From a checkpoint of a small mixture-of-experts model trained on Wikipedia.
Size: 13 layers, width 256, vocabulary 32000, 32.9M parameters.
Experts: 6 experts in each of 12 layers, 256 squared ReLU neurons an expert, 1 pick a token.
Training: a variant of SOAP for the experts, 499M tokens.
Below are experts of layer 5 (counted from 0) of a mixture-of-experts language model. Rows are named router (the router's row for the expert), up (a neuron's input weights, with its number) and show model dimensions 0-255. Each number is 200 + 40 x the weight over its row's rms, rounded and kept within 0 to 999.
Before each expert's rows: "gets" lists some tokens that make up at least twice as much of what it gets as of all text. This comes from a sample of Wikipedia text that the model never trained on. Tokens count by the router's weight.

# expert 2
gets: ",", " |", " and", ".", ")", ";"
router,227,218,215,246,263,212,211,196,249,224,171,140,246,291,190,220,201,161,161,154,224,256,237,202,192,244,148,283,254,188,167,200,157,174,191,250,183,217,216,200,304,231,202,249,223,219,147,176,213,229,302,181,250,194,171,207,263,194,227,207,184,197,175,179,195,236,235,192,186,188,241,220,201,166,166,231,143,261,224,204,229,265,121,244,298,156,181,160,214,150,165,109,187,162,139,222,109,158,170,172,124,179,191,257,180,159,171,274,193,200,207,214,279,164,191,171,222,205,250,273,171,256,200,248,211,278,176,204,235,211,290,237,186,154,202,233,152,200,215,161,257,187,204,266,189,255,161,205,170,232,271,179,221,117,212,214,159,204,230,256,182,204,191,172,136,214,181,220,215,213,289,182,191,214,221,183,193,271,159,245,170,248,247,281,130,210,208,179,202,214,185,233,199,226,271,200,216,211,162,170,178,267,285,151,236,194,236,208,187,212,260,210,188,239,235,198,170,195,169,205,137,228,115,233,193,162,177,170,297,177,215,190,235,187,235,131,160,213,98,168,159,250,164,172,164,191,225,180,234,211,211,190,207,263,203,235
up1,221,221,219,138,231,150,105,173,76,222,212,246,203,248,117,167,185,90,239,176,193,264,242,163,203,296,170,153,191,165,140,199,222,172,208,153,196,187,179,235,212,193,201,185,269,217,239,233,208,184,292,157,161,195,246,124,194,194,136,175,230,159,216,261,179,268,213,222,176,208,243,174,215,251,138,202,235,160,237,225,212,160,177,239,242,281,249,179,241,242,164,236,174,242,182,188,155,179,216,207,177,207,203,156,194,250,249,163,132,208,177,286,261,226,245,220,237,181,312,243,196,200,179,228,215,184,139,219,204,175,200,148,225,202,231,242,132,283,189,184,150,216,163,229,203,233,160,196,223,243,194,251,192,205,195,180,200,212,238,185,197,240,189,188,178,236,244,138,155,208,218,227,256,219,200,115,229,253,233,132,210,191,256,148,159,208,224,215,208,169,84,211,213,206,237,173,203,180,197,140,250,256,179,178,240,228,169,172,180,203,241,167,149,196,167,283,236,192,226,121,181,217,151,290,166,229,202,135,201,261,183,205,190,258,189,232,203,158,241,183,138,223,121,164,214,182,229,250,235,196,222,160,214,187,248,239
up2,257,233,202,234,191,179,219,204,242,173,160,82,291,229,234,196,278,187,253,245,272,191,185,177,222,238,144,177,262,217,238,174,177,198,246,171,234,201,282,179,236,207,231,200,234,270,243,158,186,287,246,155,164,237,194,212,190,151,179,257,174,229,143,203,213,168,185,157,213,259,157,189,221,230,186,261,176,160,218,175,155,162,230,243,256,262,238,141,260,208,233,228,218,228,145,212,135,131,238,214,225,208,181,274,167,173,197,196,246,178,189,228,121,148,134,141,181,198,239,272,258,245,208,179,216,220,225,183,175,208,201,210,247,173,231,260,192,156,216,190,216,191,204,241,219,265,226,192,178,221,260,160,177,144,236,106,180,202,249,226,149,169,212,199,157,257,242,178,205,139,187,236,178,199,234,216,206,205,106,198,221,241,213,218,141,245,234,300,234,156,307,190,181,198,163,178,226,47,171,245,150,145,187,219,198,150,201,221,211,112,207,199,255,218,189,220,193,197,208,188,237,173,229,159,178,207,226,261,229,214,199,138,195,255,267,186,137,166,223,145,238,198,193,213,240,176,220,183,224,173,219,172,214,251,236,254
up3,168,186,282,214,185,216,128,168,219,203,147,134,244,207,158,246,228,140,216,118,175,196,166,214,218,290,186,193,207,276,177,174,131,223,189,218,185,196,137,218,227,257,198,248,196,186,167,249,253,99,161,226,109,195,247,210,188,166,199,227,159,258,253,166,248,181,176,217,255,195,275,187,228,151,220,185,204,190,183,292,140,208,199,212,225,134,181,123,168,203,237,286,219,174,174,253,121,185,172,194,258,189,144,242,188,180,189,255,195,146,197,316,231,287,188,201,221,199,213,192,173,190,170,165,143,201,201,248,193,221,131,182,138,176,199,172,170,226,222,233,238,184,218,176,212,204,200,226,312,183,265,185,167,182,245,243,224,211,263,222,193,199,162,184,161,205,222,150,235,143,245,240,145,184,203,179,219,201,208,197,220,239,208,205,158,165,155,202,195,172,240,231,140,158,223,218,236,224,149,83,259,250,250,189,213,221,237,195,213,251,242,236,175,262,245,265,164,237,189,131,230,214,183,182,186,194,210,153,248,151,93,206,138,148,211,270,218,203,191,188,217,244,268,178,141,186,228,155,215,192,140,212,244,168,191,226
up4,217,111,133,229,196,143,212,223,171,184,277,147,221,208,195,161,185,122,230,184,179,196,249,179,166,266,215,222,176,208,223,224,186,203,165,210,214,235,188,164,227,140,212,226,193,179,199,200,187,204,214,316,238,162,172,199,148,191,165,236,214,212,193,199,194,240,293,180,172,180,222,225,262,202,149,223,160,231,179,181,201,208,209,185,186,204,119,265,132,216,247,118,269,181,139,176,192,180,179,236,173,137,223,211,183,235,199,156,222,239,253,198,191,233,162,227,197,204,209,222,224,184,221,108,152,244,259,243,195,208,223,227,197,227,243,129,170,205,175,225,202,142,176,281,266,155,99,210,172,161,178,170,234,189,205,201,161,230,259,221,177,193,249,170,186,190,188,178,136,203,206,186,303,240,174,104,183,225,184,129,176,162,249,249,254,213,211,230,223,185,242,236,166,172,266,177,168,256,253,184,213,154,160,206,229,208,117,144,221,191,158,261,158,244,205,254,197,157,145,188,254,177,140,123,238,319,225,105,245,219,164,213,169,186,199,255,174,209,147,200,183,189,209,238,186,206,99,206,297,229,183,233,252,140,236,234
up5,199,212,237,245,240,132,242,262,233,203,177,191,169,239,118,157,162,141,163,249,212,224,207,177,135,172,156,210,273,132,176,208,181,184,198,181,214,217,187,177,213,176,206,226,160,184,119,170,155,178,251,210,215,247,248,157,236,216,197,285,208,181,230,187,191,220,170,156,230,203,200,167,244,168,187,200,188,209,103,274,134,208,214,296,215,133,191,186,107,184,191,166,195,233,148,172,151,274,296,216,221,204,144,226,163,252,199,203,268,197,210,199,189,147,186,225,214,183,131,185,263,196,254,213,250,249,185,200,200,153,235,63,135,156,199,241,166,212,116,179,237,217,200,223,199,199,166,153,298,217,221,250,199,165,137,231,166,179,163,206,263,187,156,127,219,226,208,204,248,254,190,252,203,170,295,144,190,233,215,188,217,221,197,168,131,230,251,238,189,273,156,217,258,258,167,227,204,236,179,181,177,173,200,221,250,227,117,218,236,182,215,216,206,139,143,264,245,152,174,125,224,193,227,180,229,184,225,154,255,254,167,199,218,197,213,195,138,189,257,197,192,213,161,190,234,204,210,194,290,185,209,181,229,292,181,216
up6,153,243,291,168,154,176,212,168,224,115,194,216,150,237,236,244,220,177,206,178,169,214,178,194,189,241,259,187,177,162,173,220,176,209,193,148,270,167,203,271,277,221,120,112,232,169,277,200,239,237,214,149,263,243,158,151,195,217,213,266,149,211,261,182,143,153,117,190,206,221,160,203,150,218,280,197,200,247,220,182,186,149,238,282,182,267,228,243,189,215,157,196,256,198,226,226,225,308,275,211,155,173,209,264,169,182,205,147,204,122,182,185,189,177,204,116,133,259,171,219,184,129,152,320,202,225,204,144,242,152,173,200,164,193,200,202,192,131,240,207,200,169,161,194,164,243,271,199,158,174,286,203,197,200,271,201,273,234,142,170,178,200,258,209,205,204,215,251,231,193,210,264,206,250,139,222,164,209,167,178,214,158,216,212,246,181,192,218,296,219,160,182,213,178,197,124,204,206,181,174,216,217,216,229,166,186,117,187,173,178,210,227,232,208,152,203,181,221,226,219,135,267,134,227,189,127,196,222,178,195,119,199,165,235,186,189,207,264,151,234,162,161,188,175,157,160,194,175,254,189,168,189,143,186,189,201

# expert 0
gets: "-", " of", " in", "'", " season", "–"
router,237,194,231,250,222,155,227,186,184,176,181,185,209,207,220,220,193,221,193,217,146,221,188,240,213,239,243,145,173,133,141,202,262,229,194,195,149,208,221,224,162,220,218,283,202,240,211,153,182,202,173,220,192,337,190,151,213,212,184,245,181,204,199,197,195,181,207,196,165,261,120,205,173,174,237,208,277,173,218,139,156,184,221,141,185,301,196,205,177,216,219,192,256,222,308,216,217,193,99,179,256,241,238,186,199,246,192,190,298,239,184,180,152,216,257,215,181,333,171,223,218,196,200,146,183,88,181,227,181,179,152,198,183,136,214,180,311,206,202,170,139,227,194,243,185,168,219,240,205,155,187,169,195,185,274,267,178,218,287,188,201,169,184,188,215,239,200,148,169,187,215,196,189,169,183,164,174,245,153,130,270,120,212,166,192,283,181,155,193,202,243,205,170,148,219,246,203,124,115,251,224,206,119,204,205,215,138,242,194,210,237,240,188,153,125,201,188,153,219,157,182,214,309,153,277,213,197,134,175,230,232,161,150,178,216,196,168,123,230,230,193,189,166,172,171,267,197,218,216,208,190,185,202,213,196,165
up1,194,110,273,248,266,196,243,215,223,160,207,220,221,212,196,175,149,222,143,192,185,214,247,186,181,247,279,230,192,260,143,172,203,192,163,271,172,245,204,176,202,188,257,226,224,130,197,180,210,183,253,250,202,182,175,207,187,176,153,203,164,225,256,230,141,175,210,154,221,247,179,163,204,141,230,146,248,155,205,216,157,237,239,163,206,198,214,241,158,242,228,198,259,208,272,166,266,179,188,105,188,159,172,223,179,326,181,140,226,245,241,217,238,226,198,242,197,141,201,225,199,258,214,125,160,191,208,259,169,176,145,201,248,151,195,234,184,237,231,271,174,150,177,227,198,182,262,210,224,214,194,215,174,207,208,193,180,200,260,191,174,143,153,212,227,188,200,256,203,180,228,225,201,181,231,146,152,154,308,181,201,143,166,118,157,177,193,191,207,212,213,183,267,116,193,183,140,211,163,189,284,197,235,111,156,224,162,265,155,251,140,170,223,129,236,138,224,267,163,176,226,223,238,187,206,169,248,178,226,254,233,190,222,230,167,146,212,224,171,195,238,186,240,196,179,301,209,209,233,277,170,292,129,153,230,115
up2,251,204,243,256,147,222,265,161,119,227,210,197,214,140,188,162,190,170,199,240,133,156,213,218,256,184,159,194,185,245,265,230,228,164,146,167,219,212,127,252,148,162,154,204,205,138,181,207,198,212,129,225,152,175,272,297,183,204,135,226,268,184,183,202,241,175,250,230,216,157,212,185,248,195,265,222,195,258,278,180,302,169,260,190,255,152,178,176,153,172,228,232,222,237,161,148,233,203,187,102,120,171,258,193,196,224,203,199,187,278,176,138,204,236,250,251,223,211,205,246,186,226,193,243,236,138,239,245,201,187,181,234,139,144,222,238,183,232,202,174,198,240,203,243,185,197,247,205,230,159,167,241,173,196,194,167,209,209,213,191,254,203,78,196,175,213,225,232,151,194,160,161,138,176,185,162,195,176,236,105,228,235,229,219,191,226,196,233,123,241,202,164,138,182,165,288,177,139,164,192,300,227,240,178,165,221,177,255,229,164,192,147,263,159,201,234,166,194,200,202,216,202,195,211,223,259,222,215,119,229,279,182,153,239,235,229,156,170,220,229,200,98,201,161,183,238,161,167,177,197,255,168,269,189,176,221
up3,214,220,182,219,243,180,171,239,172,260,162,231,161,197,203,190,218,100,204,174,264,227,244,197,165,176,220,161,99,231,230,156,147,223,155,212,217,165,218,227,247,196,192,187,231,264,247,226,240,166,162,204,166,244,98,139,144,200,130,205,197,216,186,147,264,137,187,152,138,195,160,212,192,233,191,249,175,166,263,146,189,232,225,204,199,242,275,148,188,196,217,181,225,181,183,228,237,132,182,259,240,221,236,224,164,187,205,243,203,172,192,205,241,230,235,168,170,227,167,218,235,225,216,212,207,204,205,199,242,107,203,226,197,230,233,163,156,209,207,236,214,172,104,150,195,202,130,231,178,153,154,242,180,213,247,288,138,202,156,220,147,227,139,220,170,248,211,257,217,223,272,154,225,190,184,108,233,223,310,223,228,163,178,171,147,211,227,189,114,261,254,172,223,107,251,217,184,191,233,196,224,176,184,188,203,200,175,153,213,118,190,147,222,169,181,212,191,180,238,140,127,179,234,141,305,195,199,169,223,137,250,212,144,275,144,212,255,145,232,175,194,162,249,215,220,308,218,190,169,202,148,196,175,217,199,139
up4,200,213,297,180,146,192,148,210,159,168,284,228,175,175,262,188,176,211,232,219,140,231,163,195,200,240,153,208,284,265,211,197,209,169,163,229,196,224,197,205,213,243,220,273,250,256,236,276,215,215,135,220,240,242,234,214,235,183,161,278,174,169,213,227,187,232,270,183,228,167,167,189,215,162,182,196,157,174,91,170,253,225,157,189,163,160,210,258,212,204,190,233,201,238,181,203,163,175,222,143,282,206,248,205,176,182,167,183,270,151,214,212,204,148,197,187,212,219,242,224,212,169,251,148,293,204,242,178,188,116,198,226,184,177,187,198,259,213,192,178,179,182,175,253,256,193,267,230,138,231,221,251,182,197,222,163,214,199,246,158,172,216,204,201,202,203,282,173,254,205,172,155,160,180,200,226,212,170,208,193,174,151,140,212,210,279,199,171,237,156,220,252,243,208,243,202,201,136,171,208,261,198,262,231,151,165,165,172,169,175,177,213,164,143,48,260,67,200,211,188,222,261,161,290,152,201,111,175,206,244,189,140,167,202,243,179,221,162,235,176,238,192,208,176,153,135,231,266,235,191,184,166,267,248,195,273
up5,127,145,231,269,177,210,150,225,260,181,205,157,186,250,212,202,135,215,123,186,169,174,221,234,162,248,190,211,162,182,134,264,260,175,172,220,243,194,153,196,225,210,152,213,227,280,203,150,191,193,280,189,153,200,212,161,111,138,197,191,189,126,183,165,200,260,166,106,175,237,229,207,201,223,232,244,240,216,237,210,234,248,208,162,214,205,254,172,189,245,203,198,172,196,203,229,190,143,224,191,156,219,157,212,189,219,193,140,160,192,212,267,229,141,204,152,115,233,176,155,204,167,243,214,230,173,211,211,198,229,202,218,227,204,252,123,191,106,243,139,226,199,199,243,172,178,194,150,214,185,254,283,213,228,274,260,70,245,258,163,253,218,118,179,210,159,249,212,279,180,265,203,190,173,158,183,157,237,222,196,198,328,226,187,206,205,224,171,200,219,170,179,164,183,183,307,224,183,174,208,260,288,200,191,270,176,177,259,157,131,203,167,237,158,141,163,193,259,221,183,162,193,180,223,254,222,213,192,189,233,234,212,172,199,255,148,233,179,162,204,196,166,257,202,157,213,255,180,227,270,186,218,198,144,199,131
up6,212,226,236,252,162,211,169,214,156,247,193,182,215,244,168,220,252,175,245,210,221,230,105,218,196,175,169,163,199,249,261,261,322,191,188,223,203,258,189,208,227,93,229,259,152,184,180,162,190,188,200,260,144,253,222,191,209,151,188,183,202,237,245,242,189,138,157,148,204,240,172,163,227,168,207,263,188,241,187,200,199,159,247,175,137,242,196,197,221,181,163,195,164,216,182,207,125,182,128,150,256,105,219,148,153,122,217,127,111,214,228,231,87,195,277,258,238,243,230,148,189,284,254,212,198,152,229,178,153,243,206,164,157,172,187,133,220,157,228,186,234,241,167,210,177,133,209,213,192,274,216,192,176,261,209,185,153,196,274,218,198,232,145,197,248,214,169,158,232,150,225,154,268,181,160,220,148,179,109,127,214,210,203,251,153,192,199,218,202,212,221,172,191,212,135,198,161,229,189,184,249,255,174,139,244,225,144,172,220,160,187,180,226,247,219,189,237,141,230,176,168,212,208,239,152,187,153,184,216,271,181,245,172,149,193,194,183,221,113,193,214,185,227,228,157,249,259,173,183,228,250,179,226,264,227,263

# expert 1
gets: " the", "s", " The", " a", " his", " its"
router,238,194,198,165,186,160,165,182,200,156,272,243,203,227,179,209,256,227,175,231,159,150,196,263,189,179,206,221,217,146,223,226,175,201,226,268,224,174,229,209,212,203,200,152,224,214,258,273,252,186,199,186,218,182,259,219,245,213,87,242,145,300,196,135,206,201,183,189,275,187,141,203,174,178,242,198,205,141,219,195,206,182,171,206,174,175,186,246,209,204,249,302,173,244,178,224,315,241,161,238,201,202,160,201,211,178,217,180,228,293,283,224,164,193,179,214,264,239,147,120,180,263,248,232,231,274,158,195,213,149,167,202,242,244,189,175,177,204,244,230,203,139,215,119,189,154,178,159,291,197,156,211,149,137,233,98,144,213,137,262,261,248,207,206,244,153,236,231,196,220,204,123,175,158,173,207,213,119,228,206,147,256,146,202,260,195,263,179,203,239,205,150,212,243,206,206,266,222,191,156,126,200,215,199,173,191,212,172,191,176,132,137,226,225,213,175,275,234,202,179,174,175,162,204,213,259,190,280,133,230,214,223,216,224,254,294,196,174,196,160,228,230,286,189,241,175,171,182,190,226,178,212,239,143,193,217
up1,222,208,203,98,205,257,162,263,162,250,249,103,212,198,233,241,189,172,300,244,237,238,248,267,145,208,187,171,208,157,194,278,209,176,220,151,180,172,228,210,219,163,242,181,178,182,192,230,159,181,140,185,132,264,154,140,215,183,169,223,159,163,230,252,218,277,199,186,236,205,193,242,205,223,212,124,221,213,238,154,176,202,272,195,115,218,169,238,217,144,152,224,250,205,225,214,254,222,191,289,190,249,208,178,166,230,198,157,250,207,186,197,281,208,257,247,194,167,194,199,230,238,208,181,184,158,237,194,234,215,211,219,212,266,209,169,171,230,185,207,155,284,190,157,200,188,176,184,241,170,244,239,229,171,216,242,151,187,239,138,234,208,134,171,276,239,206,152,213,207,222,148,201,217,188,170,125,257,169,133,169,261,186,196,220,191,203,294,112,222,177,183,195,198,218,230,255,211,178,211,253,240,156,297,255,194,194,285,168,193,182,128,239,240,194,155,224,144,219,119,125,273,258,194,162,165,149,181,158,130,192,115,215,131,147,210,187,158,181,180,199,217,196,146,238,187,144,216,214,145,214,192,202,209,146,219
up2,178,207,195,152,122,162,233,205,168,149,278,224,213,135,204,195,176,218,159,173,219,197,232,243,272,205,157,250,138,212,177,232,216,218,184,209,251,205,210,225,265,273,215,117,184,246,138,236,239,174,191,166,181,231,199,229,213,194,195,222,239,189,121,160,219,213,151,153,279,105,205,170,202,193,230,217,189,154,163,197,239,209,169,177,213,203,178,141,243,180,200,220,201,217,183,221,218,220,120,98,262,239,154,94,230,208,156,164,156,226,197,237,207,219,201,174,155,200,105,311,169,256,266,204,228,184,238,167,200,184,188,151,181,147,158,268,190,154,181,169,201,121,140,194,148,229,184,159,202,242,291,256,121,226,221,194,179,237,277,223,195,230,238,241,199,221,186,191,222,166,150,164,147,133,205,140,199,261,177,130,229,182,119,247,212,180,179,201,193,233,188,198,185,162,251,164,267,207,172,133,181,223,153,195,118,215,277,174,238,253,220,171,187,205,223,204,248,206,221,146,228,113,180,203,231,248,143,226,193,202,193,146,247,196,203,160,229,136,231,233,187,243,171,177,184,211,138,234,247,124,203,203,199,176,210,276
up3,92,221,200,194,142,290,197,128,232,234,151,270,182,230,262,249,296,158,184,245,131,258,242,174,194,209,252,172,217,242,172,239,187,184,199,193,204,216,234,157,222,170,251,196,242,127,176,221,213,204,181,181,191,194,216,159,198,232,139,228,171,194,176,209,284,246,235,226,224,223,175,183,165,187,177,205,203,278,251,197,240,117,221,214,151,221,181,242,164,199,224,257,208,185,194,207,292,138,215,294,237,242,254,225,247,111,218,238,169,273,207,235,151,155,191,196,166,177,183,166,241,249,179,235,205,132,253,216,240,244,228,300,298,225,246,230,158,190,283,203,200,271,128,220,207,126,183,280,211,264,201,264,167,250,164,225,172,199,176,259,220,171,207,130,209,249,216,238,175,196,185,199,229,182,228,157,189,112,207,296,223,202,198,185,273,223,216,153,194,231,222,200,212,190,239,205,169,193,163,195,237,217,174,172,158,267,203,218,170,220,187,271,191,235,211,195,213,138,189,226,149,240,210,225,228,201,185,286,210,186,216,191,186,188,180,149,181,256,175,256,208,248,207,215,180,182,198,254,176,187,188,199,236,138,98,190
up4,208,235,147,175,213,169,311,251,258,235,168,244,263,263,223,209,191,223,225,205,239,228,218,226,136,148,228,247,219,202,215,208,243,230,194,168,206,238,130,258,232,244,155,196,152,138,194,197,224,197,240,195,121,129,186,210,107,204,197,215,198,172,218,180,178,191,127,167,240,181,173,219,281,192,151,276,142,215,203,205,267,202,205,213,221,201,169,245,163,200,262,245,193,190,160,229,226,155,218,131,175,207,147,233,202,224,203,175,213,189,156,188,280,152,191,260,232,297,217,147,156,266,218,229,183,223,171,166,188,222,225,224,220,144,212,123,244,210,246,127,193,175,169,159,201,195,136,192,255,197,233,297,151,179,144,158,163,232,183,237,172,229,126,207,246,189,226,160,223,208,196,233,197,304,251,214,182,283,207,185,226,176,191,211,172,236,291,163,202,160,124,262,213,190,184,207,209,198,192,225,152,168,204,215,253,278,219,157,167,233,209,223,239,212,182,235,245,187,280,146,187,283,189,265,259,275,198,292,234,183,198,152,177,203,191,199,109,180,173,210,179,249,186,205,116,172,237,209,277,193,232,229,174,209,193,190
up5,225,232,147,204,217,189,172,162,228,89,199,242,201,255,242,189,236,153,196,299,126,175,181,196,220,152,192,138,150,160,200,170,219,193,160,228,213,148,167,169,252,159,232,157,223,217,168,274,262,206,167,151,209,173,271,190,189,179,248,262,124,237,186,240,212,226,152,175,215,206,268,195,177,149,252,164,205,196,218,195,222,218,220,229,142,173,235,267,165,211,218,231,207,203,238,176,200,250,236,245,198,236,215,192,216,235,132,153,217,238,231,155,268,180,184,246,114,181,173,282,178,225,200,183,263,143,242,193,224,111,173,215,225,148,220,179,198,140,191,170,292,282,179,117,124,208,192,187,221,148,130,205,173,152,217,165,201,218,124,178,191,226,229,196,250,217,142,214,145,167,207,258,193,188,211,200,259,175,202,247,258,134,143,144,200,144,194,158,166,207,183,160,152,166,237,145,249,263,137,196,234,252,294,198,146,212,223,104,290,226,226,182,232,219,210,152,237,254,230,205,229,178,210,208,187,195,153,168,177,161,149,206,232,255,186,183,219,132,156,134,161,150,222,255,197,203,206,166,232,237,181,164,189,155,169,212
up6,230,177,168,220,187,125,152,149,194,126,170,222,141,222,186,155,229,221,175,238,219,262,239,205,255,207,280,152,232,220,219,140,163,142,220,174,265,192,200,264,154,162,218,176,239,198,246,267,173,157,174,136,191,169,261,225,207,160,177,191,162,148,212,185,200,177,241,198,218,249,245,278,284,165,175,214,241,204,267,262,170,185,216,360,236,208,329,251,172,146,261,183,164,221,227,197,289,158,206,209,175,165,191,139,153,212,164,175,234,178,210,237,256,153,214,171,161,106,215,130,146,232,190,191,192,220,215,206,211,179,112,158,178,239,160,247,140,161,216,210,189,251,164,155,163,267,188,240,190,157,199,260,167,150,193,158,210,158,268,162,255,226,226,242,188,290,214,211,258,179,229,128,198,196,176,165,213,222,160,207,172,179,242,201,220,182,217,174,212,209,250,224,186,180,242,183,166,207,196,206,188,188,149,271,210,185,146,228,160,190,160,172,200,216,199,127,219,183,192,272,217,158,243,200,230,237,199,197,153,206,305,184,194,213,256,252,236,150,181,158,197,168,216,167,194,165,196,180,246,269,233,267,195,205,199,192

# expert 5
gets: "\n", "-", "|", "==", " ", ":"
router,151,168,195,147,164,144,194,182,218,182,132,271,180,118,193,202,257,165,247,214,270,188,232,196,176,177,166,220,190,285,235,194,234,152,166,235,231,155,170,188,152,234,160,145,192,161,153,219,176,185,139,193,190,167,175,221,166,155,182,154,240,190,188,289,146,209,188,162,167,135,156,111,244,238,92,151,183,238,207,171,195,183,227,152,291,203,189,213,294,164,188,164,196,179,115,174,184,180,240,183,264,165,204,209,185,194,217,143,144,142,185,204,264,71,158,261,190,96,227,211,199,201,139,192,201,217,194,188,224,187,203,153,185,163,136,210,219,224,216,169,214,232,206,196,197,235,245,211,132,182,142,240,159,265,179,227,256,162,167,191,180,155,145,241,185,241,175,155,158,219,203,194,189,251,194,164,192,143,243,229,196,135,190,267,127,93,169,226,236,195,203,141,225,175,136,145,216,232,225,223,202,258,221,104,182,229,293,207,234,243,208,187,215,222,237,305,162,200,246,167,234,132,180,242,153,245,204,186,206,227,213,149,226,221,225,191,194,258,203,201,129,201,185,172,220,201,207,198,208,203,231,198,235,177,188,181
up1,186,219,149,236,225,232,156,192,147,177,171,155,108,120,245,245,213,302,121,210,246,220,230,191,179,186,205,213,181,288,158,230,278,161,190,212,202,174,171,223,238,201,205,182,263,208,243,251,187,135,184,208,132,207,165,190,174,275,212,207,181,201,164,268,222,168,173,234,221,182,229,214,209,190,182,139,169,196,169,242,150,180,308,229,172,210,142,190,201,206,191,229,184,154,207,294,221,201,236,226,304,201,157,212,271,191,216,185,189,228,175,137,163,175,235,177,261,132,297,207,218,212,158,120,202,217,161,196,170,186,163,166,245,153,173,145,213,188,178,259,219,241,190,147,175,213,167,175,195,208,230,200,205,174,164,201,203,189,178,223,301,184,163,185,162,258,221,230,205,213,209,145,113,180,209,112,259,163,206,203,126,256,169,236,235,163,176,190,201,229,245,158,226,198,227,188,144,182,144,172,230,197,244,246,231,175,297,211,220,97,139,241,179,233,244,213,159,210,191,214,222,237,146,220,229,200,174,171,182,136,211,148,285,177,205,203,235,201,237,155,189,250,143,175,237,173,129,193,224,260,188,145,152,137,162,276
up2,117,224,141,173,210,210,156,238,203,163,149,209,193,196,276,230,214,158,251,196,239,249,229,149,244,251,251,221,139,233,181,196,180,277,166,248,197,215,140,198,171,188,259,199,268,136,272,207,228,214,219,231,174,173,263,179,217,237,120,198,212,218,206,193,182,245,184,187,177,192,197,177,246,207,179,176,184,165,279,250,261,179,316,245,292,242,211,173,250,254,209,89,157,219,228,141,207,166,214,221,183,133,215,224,218,202,246,167,150,132,183,101,211,233,192,163,204,224,213,156,196,227,192,228,195,225,150,300,212,146,166,211,176,153,249,189,272,163,133,250,198,236,209,211,146,149,235,207,245,146,192,246,199,277,259,156,215,209,135,242,218,250,144,213,232,251,256,215,187,142,229,294,193,223,202,258,222,180,246,222,159,238,220,150,225,220,200,229,187,231,202,195,249,254,126,138,177,157,191,242,229,230,161,213,209,212,182,189,196,188,165,163,214,224,153,216,219,191,200,196,174,228,113,194,143,226,265,144,222,167,291,215,159,214,233,184,284,258,177,208,196,149,156,210,232,212,171,207,158,246,162,201,194,214,143,170
up3,203,198,272,138,217,107,99,185,143,252,195,214,165,189,180,196,220,193,207,182,211,200,165,197,102,184,208,193,125,220,234,222,222,161,162,285,238,145,168,178,236,208,180,162,262,197,188,190,94,253,144,238,269,243,240,224,244,232,88,192,167,252,213,148,177,125,248,234,194,167,152,154,138,236,193,214,241,186,173,192,233,169,211,181,130,249,169,180,190,203,185,201,249,160,215,289,244,183,210,233,176,241,224,174,211,216,126,237,217,222,168,215,229,169,198,210,166,237,245,180,202,207,211,199,210,165,223,207,244,139,195,189,194,109,164,232,249,210,234,262,229,208,203,205,194,147,220,217,199,180,206,243,106,127,155,217,199,171,297,285,235,232,240,199,202,146,143,195,184,198,202,207,279,222,123,178,189,189,219,237,207,230,240,161,232,158,219,204,219,140,164,209,202,136,245,220,152,172,243,188,148,190,236,142,185,282,162,133,220,265,171,206,249,303,200,150,156,163,208,141,239,193,256,232,174,187,242,165,221,233,168,171,255,127,123,186,209,142,200,205,219,129,172,165,230,186,238,155,223,219,198,201,180,186,211,168
up4,186,200,162,187,190,221,218,199,234,234,204,254,240,185,222,179,179,244,186,178,264,212,238,163,205,156,231,236,291,229,262,183,236,149,231,190,201,183,146,234,251,243,179,137,263,132,165,262,176,211,158,306,189,178,157,136,199,178,218,164,280,169,234,291,228,214,136,268,182,186,225,195,171,170,156,182,177,203,169,181,166,175,208,211,214,194,225,266,148,257,141,178,198,197,263,238,211,293,194,200,174,149,216,214,261,230,171,176,243,236,245,235,215,137,150,213,168,185,180,189,126,250,217,135,233,225,142,142,219,268,187,228,140,171,248,227,208,155,199,263,137,187,255,129,134,229,246,134,153,225,245,215,121,203,182,163,199,186,117,264,227,141,148,141,216,233,215,159,210,194,176,257,232,210,130,270,198,183,205,229,169,174,230,199,202,192,223,227,213,174,265,181,202,132,147,211,220,176,186,229,204,218,231,148,251,289,258,213,173,167,196,172,168,176,220,198,253,183,139,205,201,193,160,249,216,261,195,155,140,232,214,252,175,226,159,206,164,198,180,130,147,198,190,170,257,154,229,228,320,242,159,209,254,212,186,240
up5,164,180,207,157,170,254,168,235,229,259,195,271,208,192,209,214,247,168,167,231,280,190,140,208,217,240,203,269,273,197,161,215,183,256,141,182,177,206,225,179,252,134,215,174,239,173,176,214,191,153,185,253,180,216,241,219,286,215,234,196,217,227,190,250,210,168,216,150,156,111,225,176,237,188,89,154,140,230,240,148,157,234,225,148,233,218,210,191,191,237,162,231,223,183,120,204,140,125,271,199,194,201,194,176,207,128,217,186,133,182,261,159,163,178,175,259,249,216,240,257,227,239,259,206,232,216,193,144,188,225,129,174,260,203,278,212,205,149,261,150,190,170,162,156,145,179,210,231,173,280,313,199,125,221,211,208,252,163,184,228,210,241,152,232,180,201,188,137,139,171,285,213,209,216,180,198,198,141,197,151,197,172,194,191,228,255,164,161,215,199,213,192,202,206,242,192,191,262,166,281,132,199,179,197,205,257,257,219,175,254,196,265,233,209,234,202,128,258,228,196,227,202,200,226,242,207,145,244,242,234,205,241,199,196,139,206,146,248,251,155,133,238,198,120,198,198,181,149,219,217,134,234,149,289,188,249
up6,186,223,148,221,180,183,194,173,232,150,174,197,178,310,202,231,184,183,195,274,226,217,288,228,241,232,139,174,233,181,178,174,198,208,155,233,180,193,201,177,239,269,219,122,231,217,179,194,237,236,262,274,101,193,163,189,199,239,277,203,217,171,216,178,225,245,175,187,202,216,187,180,212,208,165,240,247,189,181,294,215,253,217,214,183,239,259,183,252,279,177,284,170,207,240,189,146,164,112,168,206,168,275,196,138,186,212,144,212,235,163,185,196,158,226,176,139,182,229,251,204,134,189,206,254,197,222,202,219,181,198,175,214,214,145,151,177,226,213,241,205,219,270,205,226,147,191,202,185,195,184,166,206,175,290,243,167,208,223,280,155,126,167,198,172,249,230,181,193,165,185,182,177,243,150,111,261,239,262,207,229,224,181,238,244,267,190,144,264,187,199,228,143,189,236,218,149,208,181,182,241,228,205,175,178,200,229,93,170,102,136,185,244,193,135,196,171,186,175,253,141,196,161,218,196,200,178,162,249,242,221,202,230,210,210,162,167,230,188,198,35,166,151,151,186,228,222,273,160,276,258,212,187,236,222,213